config.toml
experts_per_token = 2
router_score = "softmax"
normalize_top_k = false
routed_scale = 2.83
beta1 = 0.9
train_tokens = 283300000
dataset = "wikipedia_en"
Below are experts of layer 6 (counted from 0) of a mixture-of-experts language model. Rows are named router (the router's row for the expert), up (a neuron's input weights, with its number) and show model dimensions 256-383. Each number is 500 + 50 x the weight over its row's rms, rounded and kept within 0 to 999. Numbers have three digits each.
Before each expert's rows: a language model's description of what the expert responds to. This comes from a sample of Wikipedia text that the model never trained on.

# expert 8
Description: Word pieces and words inside institution, team, place and title names, such as University, Museum, Paduc-ah, Gub-bio, Porta-down.
router:482491516475473463512457548554404544520557512423416530513435482472535449458556414489467533507574442553529601465459471528527465497499467442515539505444528459487514514517573593501524523503522533596518473535432437491486551493536564418477553457516517516531593448565507547555493506520480464594456604567439493424467517475466481499550543480508533486417499577488506447495561497557611391520508
up0:484482441457557440484476527479508565510560467505543518543516476529594400571528534501475463562549541542430598481479452495480430484515459472448460528430458431500523430547536513544483452544541476476439440450605550388533456529507424564538561449494461519511520484520571537456409432377559510481468495526428456521537452546482489519531472474446456465500523466463517500494584464464592552500537
up1:486486486480439535454480534508544631524434467495491547492497500468477448483479530407496428438478494549444520484485517406509529522534608484523530468484474461557506431492596558454497482550444550481520434507472510468594455506507523563458535428487438492441463453498422522551357433528613467570475509520519505515451509500447465452499485482434538560476623563511526457418521462542521488522549
up2:485491542447557488514532560471451499477547502498479517635478538548475567468438463529453505409545496464521492515511464534454527535454514538555518437480434360514474524512498554555487527532524579510587473595405512542474551500386496509534556480549487462382532495500492525544512582504451422545462516386493524487507456490470547563467509570489407499404488527424461425552530475547493455460519
up3:440453450454442438506440462462496427450425543528555488560602476429475493401625486457576519499443533487480464468556571445449555456487616494477439486614480444450498621465563540512512408500490522433584555533389549436522406447458577594529581422497517499519399530635583422498519478525467537559453454519511546485586482515463465536429446419569471634432537525567505495602551545545495600442532
up4:497522443609437556487546467381527506473517497645436544466567489432508572591514594545532491539428485522548509479569422575544456537529629584528500492598520598467471538460407581619521446456484525447486541523480438538440493537491560540510432474447524528528434493503523447550641535507533590544567540526530446528547469443613480507474425442457576505454540422517554520567561486526418538483511
up5:512534493532476543588447514512475573468542480459478479449573455482544366546476447414554529459532522519461484497456487497488484508467427469475381534493458424544458537471583563475540521498577423504612634481513356374509615514576563475473524551544472534473518537550553477416573510454519545444509538543457494406471455469482550478480545487507494428479593604525548471468503491511514569534550
up6:480511535480520529396578587530539432486589514512596512494466529387496456411465413546548521567452505482490594561461502433555494503475526446511582439531458415478580565516531427447487500471499594510506514342436551481400523391449447522522561443507510523469456546495483357444385518517460481526418480526497553551462566491464602516600493493501415477456492449550481519539529518550560447475468
up7:465412449521461368492468503520521485510520627492555557553439511410534556583539484543544477461473464473453551454499483553520574450531532487425499489428473459475483565524470475487495539535502468385492454489521492480498485498549525489524551500515472481402437436446582476453541512503514548433395519441539505436590405460490542584521439466461500449526576495465520553568586455497470534471533
up8:481486491477517403552516504532490366485531521616508609507511465560505617454479478574501532531463486445498504490608554475544508497493483443484503497523494498486490557561471421387483575506498469496520467571505510481551571543465519456549488503550441456520416479495539472493650501491539489446550523457514361519448496491496567575470521435485525528559513511583470510456504514547409485433530
up9:441563517526538432553473455424488513451460624395498564481443504403456445553525551504546580554515549449476575487440526561444514493505615554351512495431510524477366516447452501546553538508472482590544502554475457548511451451582456474362467446494518484500491461414542515522530521470533482519606554591552594530538416509501454554518598467570493480531526480496469440521572438444576420480520
up10:588474477593579588547544500472475479503477543462441539491485578479460445409443455534481564497500516528508509489457498483449544440466561509520445483556562554456455414455404493574561561502495581547479538579385457446499554540584566491536499486474502525499533471465461562553499588485406515576496538560488586435558490425563535586486620498531530474379575529441436416463513540495493523498454
up11:494508452535577448545524521506585508543472596504506465432496440530537500526464492535499547499526511505492547488518493473543528507489474598483471511481490468576490502469520490488487378494540586534362513487494487421489502540555489501486573459454493541453545533495540512514379506476549553451463509499525506445487548489556552438432503464513511404378535547520470429544565589467547459507427
up12:521483473484438406579551466477509373560536524541511475578505430420498508547597513528564413515460513500503474461532495636521545478535536562371475445470510577451489614481458450463521521519526460378534468590545433483525462473468461546489471561580536453380457533537543510510585457503487597423478574501480572528538505494501544642514438393461492503495508491450601535590481461474489473491517
up13:430486535542488549405548454469510467532547471525400415442604498550531499563458601485488456491410520509468421500572510465521488515484564519509498491552498510507560517571520511549441525521369518473472509499553565474536514440544522619489517535505433528577486448540461463469519492439541575422549490457535491511523607502546456488500515516597378510502519537475456523525506559451447627512486
up14:449398495494534403411438512589435601497541452422555517557510462516499519525436497509436401400540533532460494596442526448485501488475577500581460648477493378494601539528630489485518480500586358532505437512511539474537565524565500595432585574582438470578572533553514554418422562433513423503468462529487453470579482500455465379503498559546526412566506575542492487480456539610497500461533
up15:501517497494425463531498533506471411533550606461462574491444433489528469516590553514492528598503523452566432481473452518512427515526544513372460398524599635543409516521417517517442477534503536452520525554505458459424483435545518510561527495550583524477499445541538516433546460449526627446539648510525546466461521468564529494561551484512517496481473510499440546617561604457562555493512
up16:411541543456533449519464535594501440553452597537503566535481530582485578494557564452500558448515529512412620538460502562490441497456535437418539507444473459460421544479466550505546500491472517472464497549439495416505576502501553415550615477517473510461426430510581638556411586498490487563482490492502487416443423477439428442498527499437476549510539529504498492570511527492436511463493
up17:478444582514450446484521471413585481551548600517445610478433466454453481520568395600478484545613437445564512430509533473580479506480436456538471463530510503477528512496464367467475551532452571404448559514540612523506511439438480509468481487439493538449438471487591506576445502530461596501562487488560462584454489434491417507527575483521519529436484558600495600551472574512513512536477
up18:556504421487494514456491499434492475573608467495526439454488576501473415480577408526490464519487340561613553475457499400537442441460588447461473505478455495468564453582438539479508535512577555635496485501579511548481486454525553498476462483465499450529531486540587540495638511477401452594501529485506530557540501543554444485521531540471503463559447504480467498438448528501558610499436
up19:591544479556422509533467477604524522488445534538531453444483454437540497552472540459514377479507520443418431469452534577502613455565591530487471506493518481484469531481530467541490509530458482625458563505533490473552490403492532542508409502455479517504531501555542530536579508446586530433515518577545502510551444467561437445482457517504575394450526505568592447497523461389549592514506
up20:457530452400507494544440506439491583500443402437607536444418417414463492391509448354461470460462412591543481503502508442478543415472525519520530514530408466513444484512514522472527446467528444550550479498491513493502426497580441587410532483461451550489514485524470485591505428591513404518539484481472567452497436429473433530518432479482535579493568522534549391503473513491550423498558
up21:610469465626412526527499472479482498511445532468449448567466318484481467556518540452470494459486558451451441398396501609496630456485480558413425479460515500536425546539481584543574590503504487453493665549533382411509485505561494507468538542569439517573528495580509437428548539527537577433533476471491491384538409511547519442510493537521510460419507514453559442578469515519568536471525
up22:425511571549492522403492517568411454561472447433403449540514456627546636455458570505476570476526527391444477506497509497483484421470549538529540434429517493520441508452592596478518504529434518414560468608402439503524429460436530529405531504557473555545509465578514428572412559621557483597519507575503526448478508492462458512538546478551507475370465571452446470506511561475450465414426
up23:511480489401522462468454510546350582484477409440432557571515452518483512485464542479387511479502517578567526453512457413490440489495514394459542573462554594408573461550558564543547503486508491532406405499583511497568436532492478505509465469498531520538538542528505454476417570485550435593456517509421439576507530544484383449518563507495533482483447575489461357436535512480551557446519
up24:451464498531512509523501571567464492474556436551540580418584545629489568418469484503444521473495435453502522546558508471490459529521514519576494543513476553518555500577462506489489591502473437626534472504574563484578576496524495416503556419480397555518536480514505518542551471539513521448604423488533460524433556458486436504500595606551551438520453511606482502472422470443547578476504
up25:486554477387571523578474519481529574484623467507489507495510484540475537461454557477436441535345490586536477489556484508476502502463617500507522475511457458406463473486539521546487484529519549636463507488516542541495452465480463561577438596487523504485539451467496511552492528594561403476458423487594545518579453457521530483498459514517543438512513442561487365565503430469489548493481
up26:476533522521543459459497537496501504536548523580514495532456504494532445464572520494418533506551547499469520479443513445446500474535510586420508458494391481463528464539600569506537519491367532547483579485547453448465368438636453453522553512538455440510513490494517495476521541502575499507509472523614504544496444564550419445501576522420426555466496550441500451476556492452566619473494
up27:523572484554514453590488535523551544474575521520484498462523486496510342563451520473542581491549515583549502449469458475500454496517502532493438520528417414471408458470562476502548496545513498536598600493460421439407511430583567451493474580552529512504410502544550455480502518487482586524560505544523462469478446415505510450497493473496545544514529517532581457493453472538560569471476
up28:520579509440473443544437482495506421455453426548616464570482379480498513436550476489534394535424520495462436487551607503488588499512549540425471496532499463516470589455508475477530478525472485461543562547464544452519453402442517600543413511567532494485467629579606554517570441520469497363503507512490534569562446509499410535455410371524473544484520406582598508582475431430488502482552
up29:509424505534532517533510524520568375510481550495430615442492538430491531518529477533498589533413520567480519480471487569456557415427546442559480505541545419476513533523574473494523582501541564562437559455455534476474542544544479595526519602433421468533468466517430527475477539426415511531518514458508487486487508483450584490485468527533420491447615542522517517571485539556518579461439
up30:458547568494479538397563521607498568530569474518404546546442555466561450556454517530519472476477552523496524534425481543530334474539560490469549492429521544540482406529538531511452484538420499550465580473535421415515486561463533550529385498464464489453579470467453560532454517435562511601478525585488502552417486458494511380541508623466559500468563565509567433578501498529444396519520
up31:509453521502491529466427510539489496587537568460460500613518432514493473537477461521487605433486461363442543470470502564505498530434498455611470524473476423549470617537434485440530611495544587507622530490484417517431584440499513500525530477539462482570440441428479478367499592594493503514475449427447553502454590489521499469477523512397469527491443463422514570569492441536541434441543
up32:589474519539530553496542494568601358457457546481470540539660562474459514361541418554474570551533449436465494470563509498449493501484495466509533475484524451553475548477460458487464588575525563490572593575421501444530540497517525481492548531487496467456395546459523446450420512445360555540443450468474471471484499470470527595417534507511420508432585464539480473504504445544496509432529
up33:522510469510407574417453478455533480469490483576404524530478520500524486551513524524519532525444498518491568508512475494560451549519595534541432486504601512515482436438495498532554473531465512541507557579553446543458428492575542507511422508479589490537519477558481479493611573519503560494568579474486424389495464475526391448464537485501482538425577433425496543558460526516461436480481
up34:503550513505480467442445584516484523591610515550506466523506470605511424449515534507505543481520517526554575514470452470466531484474533507475523436429443409515460500508623519442553557476526507513550531527396482475380464423580549451513509518519508468427508475513501509404430557541508491492552549473502598408433543458519441451520527497481444467500477504464495552472495464584572412422485

# expert 13
Description: Common first names and word pieces inside personal and place names, often non-English, such as John, Robert, Kristi-e, Sebasti-an, Kan-di.
router:511518504454570454504423482577389491531528504407496442587472453460535381452557456523435533499493499524534553502473530444489499516541511450483423516442538474479532447440534505486525543448503500575511488453501506534441475462483500453489508524556518536555644498504506494421522541517468413528420577515460486439496525474486511497524526488497440463450477563555418430487525460591542475483543
up0:489478599523524479514448487489550425520507542558527490538490495486493439487480486447442545458509497531498586466445561485548483524491512468443461476532439456482512573501444538386477501441485495551514551507475567358486492388556508504485556411466535573544511560495469486402402521553522498537495427523496498527447571535526552470511562472469465463462547636627532443539499442471522553508502
up1:547521494474541421532489498525516653507545429469502489478454490523586461440573477452445461419586516550472491513415556454481520398492471525530569497526481519449473476450567498534581541467458512520575420516468438520464501529519607456569452464537527531580525497479463546534549624549459446484578518541452577435484468489475401455566513484549495512442529539476468432406491441477502447479438
up2:502480553434444427541433601483504494504512524550594553586472581506475476534526443461436543553546476491474508524409595474561521474433461495455493432503514544418532560527491509540500519510486521591480466450501548409499446465624488391571574484478471546526476478493573531446387520476476511534431491377427531546469558565563485532484545451566465485509510540582457419540587544508483518493412
up3:472460560459522453481496469476495478449527479417596528450403482500492443487461548442456542526507518402500530463536582414494512452474551551418443458461500469461449503538396560534469540400488522530500566508574602463484441417509451483507473473547508552541423564534522429512452549590579469505510464493464458624498477500521485445516485525474451466424501599567469456553521496424522568488440
up4:518529571481575520557513477553560479486462519428452521461487461405590440504526491579497370403566518497459403492484479527555539508453469421554453407425606553510525440506528493423536474487531503508480444512500487628492510453405470537468443537477587522398567515436513479476497487459436468379555502542533549443513435500498558538586522522549491476589495567459494496443518445525545396495532
up5:483557526500612465520517483504541467490475536429500460545505531507616398510530471533496473511515482591460465464436539402547519476492482500537501444482579566469520459474463391408541513479508503554484486463556516550419453473444484543526459490506678575465490484439485457467498544415488507433462551547471532490439511481549547548555588477495399499501510487561445435442543478491506497490506
up6:470534531486473497452408537523582483474429441492494499502436461405442413531506475431435512554495485486478492484503524481536510476475461440457456509465577530418497567501557550518443526508513517443469496446515595549436453509538419474483630597503474499536423490456520466500453455554425503455422521495443454584456515439494487461495509477472433515546511507564451382479545564548457469524477
up7:534537539437550496498482514521522498504520419457506487533449493543645467510500484552477425496579492543451439501397505488553534472435495489495524462490593517450513497436609462518561454518479486535507455538477486584531495509441444572525408485567549597447623527452494553425520555429496420428510558485479559483531452446534509484594500487591435488491506548439512441439549471488582425471526
up8:493488474471491499542558521422563479567598534454507568474493478665476553503493472388513523539447438557587521468597535431444466419429448613522573523593425505519545427543409502490534528423473545630536477514574553486503488457491603460584507510497527516623420532568410514587481541558425465482466473499472510394493523503493448503479445514544548518429431561578477525494510550457544538445414
up9:462495553497542488491481471491499469490482514476546459567502502513555411498539455503507511525514458569476493481484549405563518523520511482506433497442588526518495502429435385367514514458536459502515557437534554543389458435485442536529500495520700522499475516451459460409520561492566472505430548524477513491402519458586520530516595506429401511450528443574450504502530463526458511487536
up10:471556560523499500406458461541492561496513461520461523517528515498532458541534501475519545475630473449430514471462504456502504435469576433456559501468540396591463615520572527532529544546510537526541538468493527396438493382517401571519516490589509549532481522550455503396458498537475590521503514510465521552552589496536480470574540419524480411439551458494500466570511488521516553435476
up11:620487502494429427515465492508509478518522638621469522570543573502521427495490500492423536526531499408510498489435542553537543547453554449463481417500542495489464522514556464587547478528494558505442456511500484379548480505499462496528584403515501526494521471509564556472431511485624471491505565419581505497448589494520494541474557558551439407488501587501515482591583523488482552488522
up12:477417535528527550542499572522416580500447435466520458477384463489532436440482455366427534431583501575488561516512571464518473483502508570506429516473462523499523486464494511485529578382450562455602507427477483519398487511507529482601610460486556511558372576508449477434574534464513424476442545595501512483463559470413451461528525518436430489504596519492514524549422469435492570467536
up13:596518515520526460552454482537486464485456574572530498532622511452491483469458537402530423510543554461466556476386628438469521514454458481467482492565433395535513512422547513418481474504498529601484481490476536436545480396542451537388554428478439502442508554508535532459402470547511535524451442483595479500576510487409439408494507412486513429510502592501525442544520414515536569511474
up14:457540556453480398473462483612538496437572527501504469519515453503564490475498452471541522514549506444469522533483529390518472506550610537426547455473468458532560539499533549518491442498484438429472467481543528495509450408487501499489472513521502539495537522542522449459429527544619456459498440487438505537550460565507441448594511577502477482456488448510494409500514432574488480507413
up15:479548561434437471523389541465554477501471534570528481580491501466442396551542462577403545557492512444509520516466577494610491512528488447468473445539576646408521538450500455516482513544492498477445406447513517514535462478616481416517575517495397518503509479455595421465425518455463532506527506402520542579403522506545527536511536467537487470554495535557443397520542548519487527493501
up16:509504477474543523482539515579481507485525404437571434427429408468503483509422437516500488447519513548509584513542498417477448484474527581449459450494490482485646551457522569420467507411511494519607516419503484520414568438398537530502456471540502526524511550491442454518632374510503350488446584527515479461544468538487506464568491543455504457496513525446536561522481481444523509525584
up17:492551572418448446502412499579491523487577505548477477565481569519500478499569495548471573504518474498502535537390535471523467464586490492477493467573510536391589536500528537501521534524471468549424422384549454516492447422631531443558483492506389585468526521449608443473436566493459578556511541481495536531433515526553442469611574470589495488566468576610472458549566503481528560507423
up18:460508474475471434474501518497427470548515529394458532559489635529515435493513408484399539557421523512530565524458483514496446521486533520589570532517527559505522452412437453559488536500407553475527425408481499474529470512498503432569547580495418566534513481529547480601430517473467469473487589580457573497457532428480441549489602462484477509476461488643460423388556558408536498438492
up19:571532452496553503496563502547425431521585487466569519433514513593527488468517446570439538524511505459482566473444539562519506484560567545438506402415457477519502539424440518573516527536431404465600485494529489493496567516460488505477416406597592493447569449432567540540506510491561492505559528409489605464608448506584481523596511542550565493545450370397506531410484433453440501482510
up20:493482438530410580508615500542501502449561461502519543445493444349481577525532508490518452401488555569495481511532504468481483434478496546492507496484395489484539477547549620483439495508481534463647473499486510495496485520455562533492456507436433491494537540570417532529556415545521458452560475472477460458593449545438528523515440524520487452550512498505556506510473436450552540547525
up21:513580474511509404567495443490512520502448620482485582543451519587477536552487486513535415543552457529461546459533512538479502525468505503437433512378526417595519478515550525515506523543537464491507504485540522456477494506495503532505524486563513483496446460531512542487427462529545554501407514513527431438518426514537443452459546436511406432445521465455546543569526488549527477502460
up22:514547546480491450438352597570550490477436445545484502598469451441449407541568422447465513513562539433464531499494564459492486519469504365465465528549564508441558500409555516501413474546490485409437431439424632513497484493534440518377561562532448510485522542571607501455421491510464506505520480435456494609543531445455510431525537429500511457538514515558429420470569510536503548517482
up23:496569512490552448546532412453584535516445569468484535533539538541502450505474494526570451523548461525456532448591492551512533462463536483510387503344556387615458419464547468476522487500562449460487522498478501457429492506452505551551509497564570500491407475500529569480497472512560510436459567526520425496471472478538446463489548463543415411456586416433524497588516455519477443497496
up24:411444524465475479381421502599487402481558550487530440620527500554525444443489501554503443458483523447443499558545490527559517579518486478464531508446515561512585542523508540424461474559473506491391513433471580476513458454510392427541620553512468529400530508482520492460465496381545505463426434459498494538407510570562623495521418597496439513555524451532498509609460524561483450547499
up25:488423622472500470436433460516468414512516548564561513605527504514547432493521511517429551504504460473496561461409533465593496545510549435439449439463527564430509577482483518458525485495489472538450536456455568481505468419551408437517532482495525553460520510454545484380442530521546476560465472444495506563367576520574608518538565492496459463533471560581421453550561467503450508507497
up26:473552522459406433423514555489486674462440434541465513507422480476576540561398549441568443491586518627427571494524463460487445522497536456539490549423600401549507531441553551557480487452490457501497571466451547458375514535465432519547469489507522509452565470535469521455512494575533406472542563510518437571571486467495495486551479457442481401444610469441426420474520453500434481478538
up27:502460551551530442517468449472489530490504584482489529578482449490518459521538447513581466474556404484462510495502531520519498492497471504462406484381537393583481493508529538419511506450540498419539477480480460539384531444458499533572550471538533514540369497490458520412515505519585484493369522511511456424466528494510454475486526469507402446482556513391492570607502516550517493480546
up28:434439516520529597471563520544494546445485371564526497391497459420532550525457552412436439403509513590457479515508515496526440477571495550512533527608474386460543469612513531433498488496463466547434482474527449505593466491502481520505495503464440545462431482472408437470458432385574515475451448558564464469563500559394491453423485493531546536622436513531556493395435504478531514515454
up29:434463547483474444475455452567467474471481548441521477566477521428599454506519467540484449481515441535470443508475487536539501540510536452516501419448621650493548464530458495459522501445492495531430468453533462598477452467484453462532509601462560556403555503414515456469491517374467491423459507511483534455432468531513587610563521541534480520565456492501521462518545471540501450500534
up30:545566486489583444447446538539506423492440538514496439543474457545458431458513452453533511447521490385582540564583453403432503475435507361496490524542550515512488438487495476466417417580535518454408459461477588492522483504497458534409561479517468491448590520569600493484448473613531498517517437455515464567557546482453502410519491482548544403404505465510444453454558471550507597489475
up31:525497530511522416447446424454404517523469540451509481570475520547509516518451595496558468480491494473447450425462556510468524548456539491463380589377566424567544493475529491492508551532505519488456564476474522477372510480388384469472599527570590433486457490520405593447545488545578509509435467434493493529553493516497516517495488578463455456448539468371551529567455525595474407475572
up32:549537483515538510506485463369529467541461571466471442532570472522410448546465566532442540533437516422525530502510483401516501468506459497494428504575446561471473434500458467532498498486583614503508564532512539538576492461581537541446494487534506503565533432505497449561528527537456566527507501523479536524498463518568504493490542525485514475406519631478440464488527538528561520504502
up33:526507586488508480533455479565510548502466512424493488475447415418565455490563445548430447407556475519494403488445508506552517459482479451538508400484578570445519420534529501479565491448517500520472416505492421680477489487451513487514449518487597495456552525457488453490538543471461449457549523547507553385497471519495531529602565564561478484540438555452535459441510481554553417484515
up34:412436441519470581509587496531475461540474535369464519513557464440546457491521537545532507495496567462466539539472469500579493413528518545451466413443547529539440528401471503487560539534576635489564530573545454505426538512542459485452520574537504464454470516439568572509536439452383518446498491539447497478454450499520525558515428454442578466557529438441478514564518553468402449516557

# expert 0
Description: Number words and quantifiers before counted nouns, plus plural -s endings and plural verbs, such as two, seven, several, drumlins, are.
router:481466486445586419503498510595500500517587528435518506493413433467575465502538516466421529423511420471584549444438529453447510525599519532563478585470540498555546485470457516435462454471536399531517412432446520484483568469532555515456465509448543504495515541516503557507523516493474459510447496490479473432555523480357530532437593558533426499498469509463445432480481484539533469551540
up0:538520447483381466600529474562510567475479505462506582436495469365585493546528498467542461558437520545478414447559411477455492527412466489517439532500544432560486435471484474507490390500452436459532447394502424500545496589418520506542440498541489483499467556578471413441567458561397534418498446483527543433524529481440504584470447527612448489457501511556505591530508451452473524536572
up1:597607558471524475418454440501558594543532542494444416488461474421520425498479518481540495531563486469511539448534500554391613515436472529476529574472597553456466488504504476449369584489478529466432521444527428517443440419562460505528512503408545469478548535505564456416464398461540529465551466516517480514462431535375431485480385427488501583554461463526523468544492539575479536623515
up2:470511415477482462455525523450620539434464511578541425529495525376510438527478579508648540520507458483567496516506424569497515508490510495461508477428518487465498562567466485436369524448477512463489585449519528540465473510398559524495395538483493477485535470491453447435442490528469517578505460477541478581540482570398432541511421515471502534597529510471531500573499510494415507591498
up3:520568433523537576622570539427493498524475478510542549471503506461415521520474475465430480578512485413465490520535485447453483440444490479527590521498452494494409532374461494487504460533389461510550523468466534434524535557447467521545494456493517517457512552413479393521585499544497485492545484546564584504453497493485487575456566486552474523470502462487570555451431444432502502497538
up4:449454476587487453537461496462426474497519498474543561543416469539479490489526502447518538561488618470542529411551448513493606507582574545446484502493450474506471502436477501430496494460460460499613561536488562487525448524405418580474479586466429436526482538439405455445466545566470525416452421545362466514480499532455362574466468523406457535519496540517529487476518552423474521582579
up5:588571581446485584593481441457479566462553544459449498495486521530434525550463510525454485487544546488430494477431559462453429609478492536438618507526485541484469491477464514566506509505505556399516550485518454557561587501493501434481569521435562570508477512461545530530570459500553517485578419532482574485477452358393478535451517460472503618527548594463559419506491457490630497573493
up6:489428449447586438510511557517494510491440527533611455481528519483529489499514488550558509461531430485539484503450506442518507482444547546496479601472465418560514549564543400415517407564504422364505424526544473505493560429430500530510431457481482500491397593463550388457461464538544506581348493451423518518593501449438466533472472460538397472510582485509546561428413514535520534482515
up7:461479555421473496566562437534492445540550493341567565509490536447500448393484503460411506441464576578457540465561468519446510426462490476389493453475534537415444490486427559506499503535513545543578511554549459548449419436524454516483387530519555451463452585486520512410604530580490544435455524551518466432507490479489460552452424466464572443424451553491503508532477510467642550528474
up8:522487496441502487525497371517500553479507576462426438635420493456430475503417524562536497525512531470497479480455509534502573553531473510468430456434543522569486551501454445474555559534593482513474555600537468502476487577453430518531527621511498510521479578507525561524499499540587480488492462396484536604443556524447560469456507448441451465508472493476504534475557544551536427505463
up9:449478515527494474481391476484477490549556464398481505424409447532525408453490498467539577463454546506491499432467500461439528502548437497520523481563469568575520444463424491431535523535512519528508513461457471463558420491558401449591534522508442535501446532504481493583419598498546479480398553534440574478544575456457419617506480461519454451505499539552529419442505548588555431556533
up10:514486531500518551404449518461406569449477443626544541478534513529438535549511541504512485553573459472466526526483531450513450486513570431588543602402419507488474504525534468408476448513435432515503490430436534482506586558421588561470585389541443490472456540488380462549467534516550492511547400477484472536484572485439483422493538506491517515543422454528449521526441482463455503515488
up11:546530508498580476573552461558455621397481513509500419513508501498432489521506513512463433452469408555495479509466449510519501562540470499508382519415453479498566544511539537480400492551516432500551485508592428463476501597517493533481513477494507517530521487453448421548568410447590491579510406403527420579519487496480461438528585546508455517516486511456555481476500437470471466435529
up12:582472466505507426608534493525486491529572467468564555519452387494486534511461483408419473497449601477514542510564462507467580422464505507475469510463492478482443492382521562482511439506451480552607474535506485409552524585491435479472524558515465399503532495497506448443604516594493493461514535538536483464448509506451467539472503541513416511473435483498536420454542508512464464548552
up13:520523458439506429534381484501561425538525524345458491486446501406506364475517561410478453473552431525549484503454499525476521506532484457462524507512532515486547477543568519539516565552537573568518468616533481433444565475583490432447559464485606505537531471607486541479412486483434563543435473525533486360519563475434457480445663450498455451494409568453467464438548570537513473492539
up14:494520524537495551497534451569481390457526531525498537557511473559484527441434422565491460520616569436477547542477517435505493548508449510481460449438464507457509512429418465455461511569468554607524483468499508504525490479435559448511504436549511529512469494446474549460559369541461507498513523543456470501439466510597465484557508482479571475527450501470400541491536441461538463548442
up15:590611614468505442496493537508493413546413494445508508620505437438427488542485550502428469543482560469450541526512461601504582457481502442559452473412489541570468521458486533556508558549423446427502565462487539506509460538492477532437535524592446462433537513442579469488464531528477550490572528483547385483545437450556437480583529599487515544502458448468532438556464489449459461521536
up16:495523436466522517602510497505543453504578518453466573436497513423608516546507502507468534514380480513585455519425446411396560510470437608483432515507522472492593510468472406490485432511502477429546552477544458571474545529393541490573510551495532500529472492535483462410561390548384507515563477523580604445541432414450518575441457499549466546513552482457539547449427477409573513545551
up17:491503453494413482454428496566464487524522537433452594628425432488547385561458469458466520484354472532457587514551405494434565483499505516411506500404472561488442512504492559504495453467474539484551553412448542537482540531550465487431617588564497363418487553524445499522456542532553474483403488526430547451547480518454609530467464569465481470518540504540498536587471440589575483588543
up18:502531457548491620484368528507493643446521477508449509451512506499586450545551546363490478510545458563441526492458489483440551501536561530573562592521555492461523405610618598467487497460518498565446463420491565462481522518539527476462588489428475516545520436598409550534363486449531537525491476507453453462516621506473448379536562537530573487517479510513462536448485582521427565551443
up19:442491455473619540444533445445467514493511508524508521463511469520534408433524501520466482493590420507481565543392523440464404451521432554481593474468462509551541538510402493422528478522404482492447509435597513489466596425458606495551501397407464547462498540412494514586468489425578457494541428497408542466567463531492442473541529495567546410525423460408519554477392449480546472611507
up20:471577491525544506435527388454570464561529431439465590480568538483485430444575552516468571468485473501558469579573558485492512501555432493532560500484462576498565508493476487453463583494392481538577541564452572551524549521457529554447444529524473537452502452531351521414475405490462544468530461528604539476497542424505477550503491472501522487576424534476481497498508411530569497475514
up21:535511624451550457482472512549496502448563500497447509552452448395521486539600491516484444458439458495500503491450566538471517489502428478514427413550535510480492559547493489462587500449485384496510514442578468466486470530511486536447554550512451519489562403536469470480473437443404395468527556472503480500562434555451582505511460493556448616535626507537453434609488440471448454505544
up22:464567436513514528473355463487490466550544573470428551508504425479535404454558458475499492476462512529534493536490614554448565444437433563443577499522452536534470513549428448420506550487428535525494541501580500492542575468528448473501535472547463429490493503476428554506450517539517500413504518509461538351550497495474481598517491474454540485425444526579514487465402525560624431644520
up23:489526629372504522500472459518453439500492534337426566609447491555451456466478533446444489482539517491489509385491540550459524519473442452357575513453520559415445423444444543565485548544504599488583548515469457530475459431467436477451511536489574568496468536543487576486542438569493478433534469476389566459543457450446476460411495538449479565442535509542479464554518521472597518544502
up24:442488523511555435563485522418436494442488529431528533501439463573497458538499470498452466419525574383491536450398405524420558518484486559579462453427388510525503517571469530460566562503502467472513527487463445484585484567445556554441508536423452572456465571423548462474548464486564530408550518541490512528521426523461464523498555540583520488506464425473408321466538439463529489549519
up25:464506450487497445493456494490510376558525558441593553593453491509531434400579523550412594470467509436535507524558559442545614426468476538426530515419443579455461545543463476395568507458443451508495540542495499504493590482498504530454505531554451444459467521523528465483534499567438455452491528555538596389512468412488537577596605449497571484517470507459496541473474483484549514581471
up26:481499503515542524424549522520483611573569530445421497469514482479477472446617486452507517396463494592519492492481539515430601500567543547567464503530444532397417450515495567498478558476494467580617546551528435463553448561487355556466451563533398407470508520601471511471462541481427467472470424630499500523532554514503453520419468518415624508393420575503485451572536533588532501545537
up27:505501527461514437544578513551514555497486497425483566414453465359457469491605492489420440485436543535532476474487525506452532524503442515525464412442569450477521562607475516483588498486503393526522480404595489487590576597415463529481535548516471556485462446599427531514513470441390434443623463541543545525572440534471531476529477560608474630529598494495444516545445424463476467563581
up28:470515513554468426510518482499544566462409497513551475536496369556463496466556509525485480473441573370543507423595400468480528414536521534535600496447566537450466501583480524478543520410470482393433413486526526557576507538440482565482413585439479554449484473394523337491576514530518483461495522575555573514561438425447491507448539476540538530576498432463393413398562490489491480575525
up29:531541641462572532442555529540476514471474546507435510562483561459547510563544509548549464517463451514483512475442510557524529520493450501534470508406538423494500498498564435542462442495472453500530445535567507495462460551465500526365568518521472500521582425536490515484446491448425451467459505442470435597558499567382480463521478486521450528568575523510544372538437431494454393504547
up30:593583449513509419512517419511573524579545511390527562368431462436501427465568538427498532511541504577470470484460595516493509439556547518476529465571407462465516408503561667589527527500509588541527526531537530447463474457589554443458496471503476547546462531538520539586442503526379568578498544528551486443486549492458494502434510473505512489444449595559466481468550520504484558594494
up31:510505574512523415512380592445447477464534517527514497536430554543419495500408462447430483560465563452541456497407565506470519502492519470477503549494531453551443496461474487441468536497593434533515533630515520469504511589482521523437445524505489548514511564550462503493508479478509444490477503451373420477485473514478515490387504490533425525489519447505503437472539508431467534584590
up32:515548559468552508441465505596481516481484524583459494517511526545490531579541511487484443494431549490456483544499483531479507515477582489422516526333605470515427500451604457531408431565463445461415429491565546490515452475532431545484572521505451592452467481443497446395441417482561391545371483486585536512500436506521464423523533426525439464576512434421473374483515400515476417524574
up33:544448485512483463581397538541602424466500509518601517430491487499519512583493459485499527459500531530583520482476602527508450486500438500562494439591431348533470404466481419478455527488536544616514567580533493464466529458572551518445530397527538494522583445561494547558470566473443510478551493404428438501499523574527498490520499462514543494542463594505531566481457500457541542449437
up34:517591601459579507550494478481623599539478544555464445354449461495402391499492529476498465521531518438439496451470568538485491467489509483509621529624431497510423445452498543596422552503461603494437526513537465493455490407419501434557455412485593510505462643447530496617478490530490527523615469548477532527495472448460558519417473409458497590511523493590524482457479507447535582602445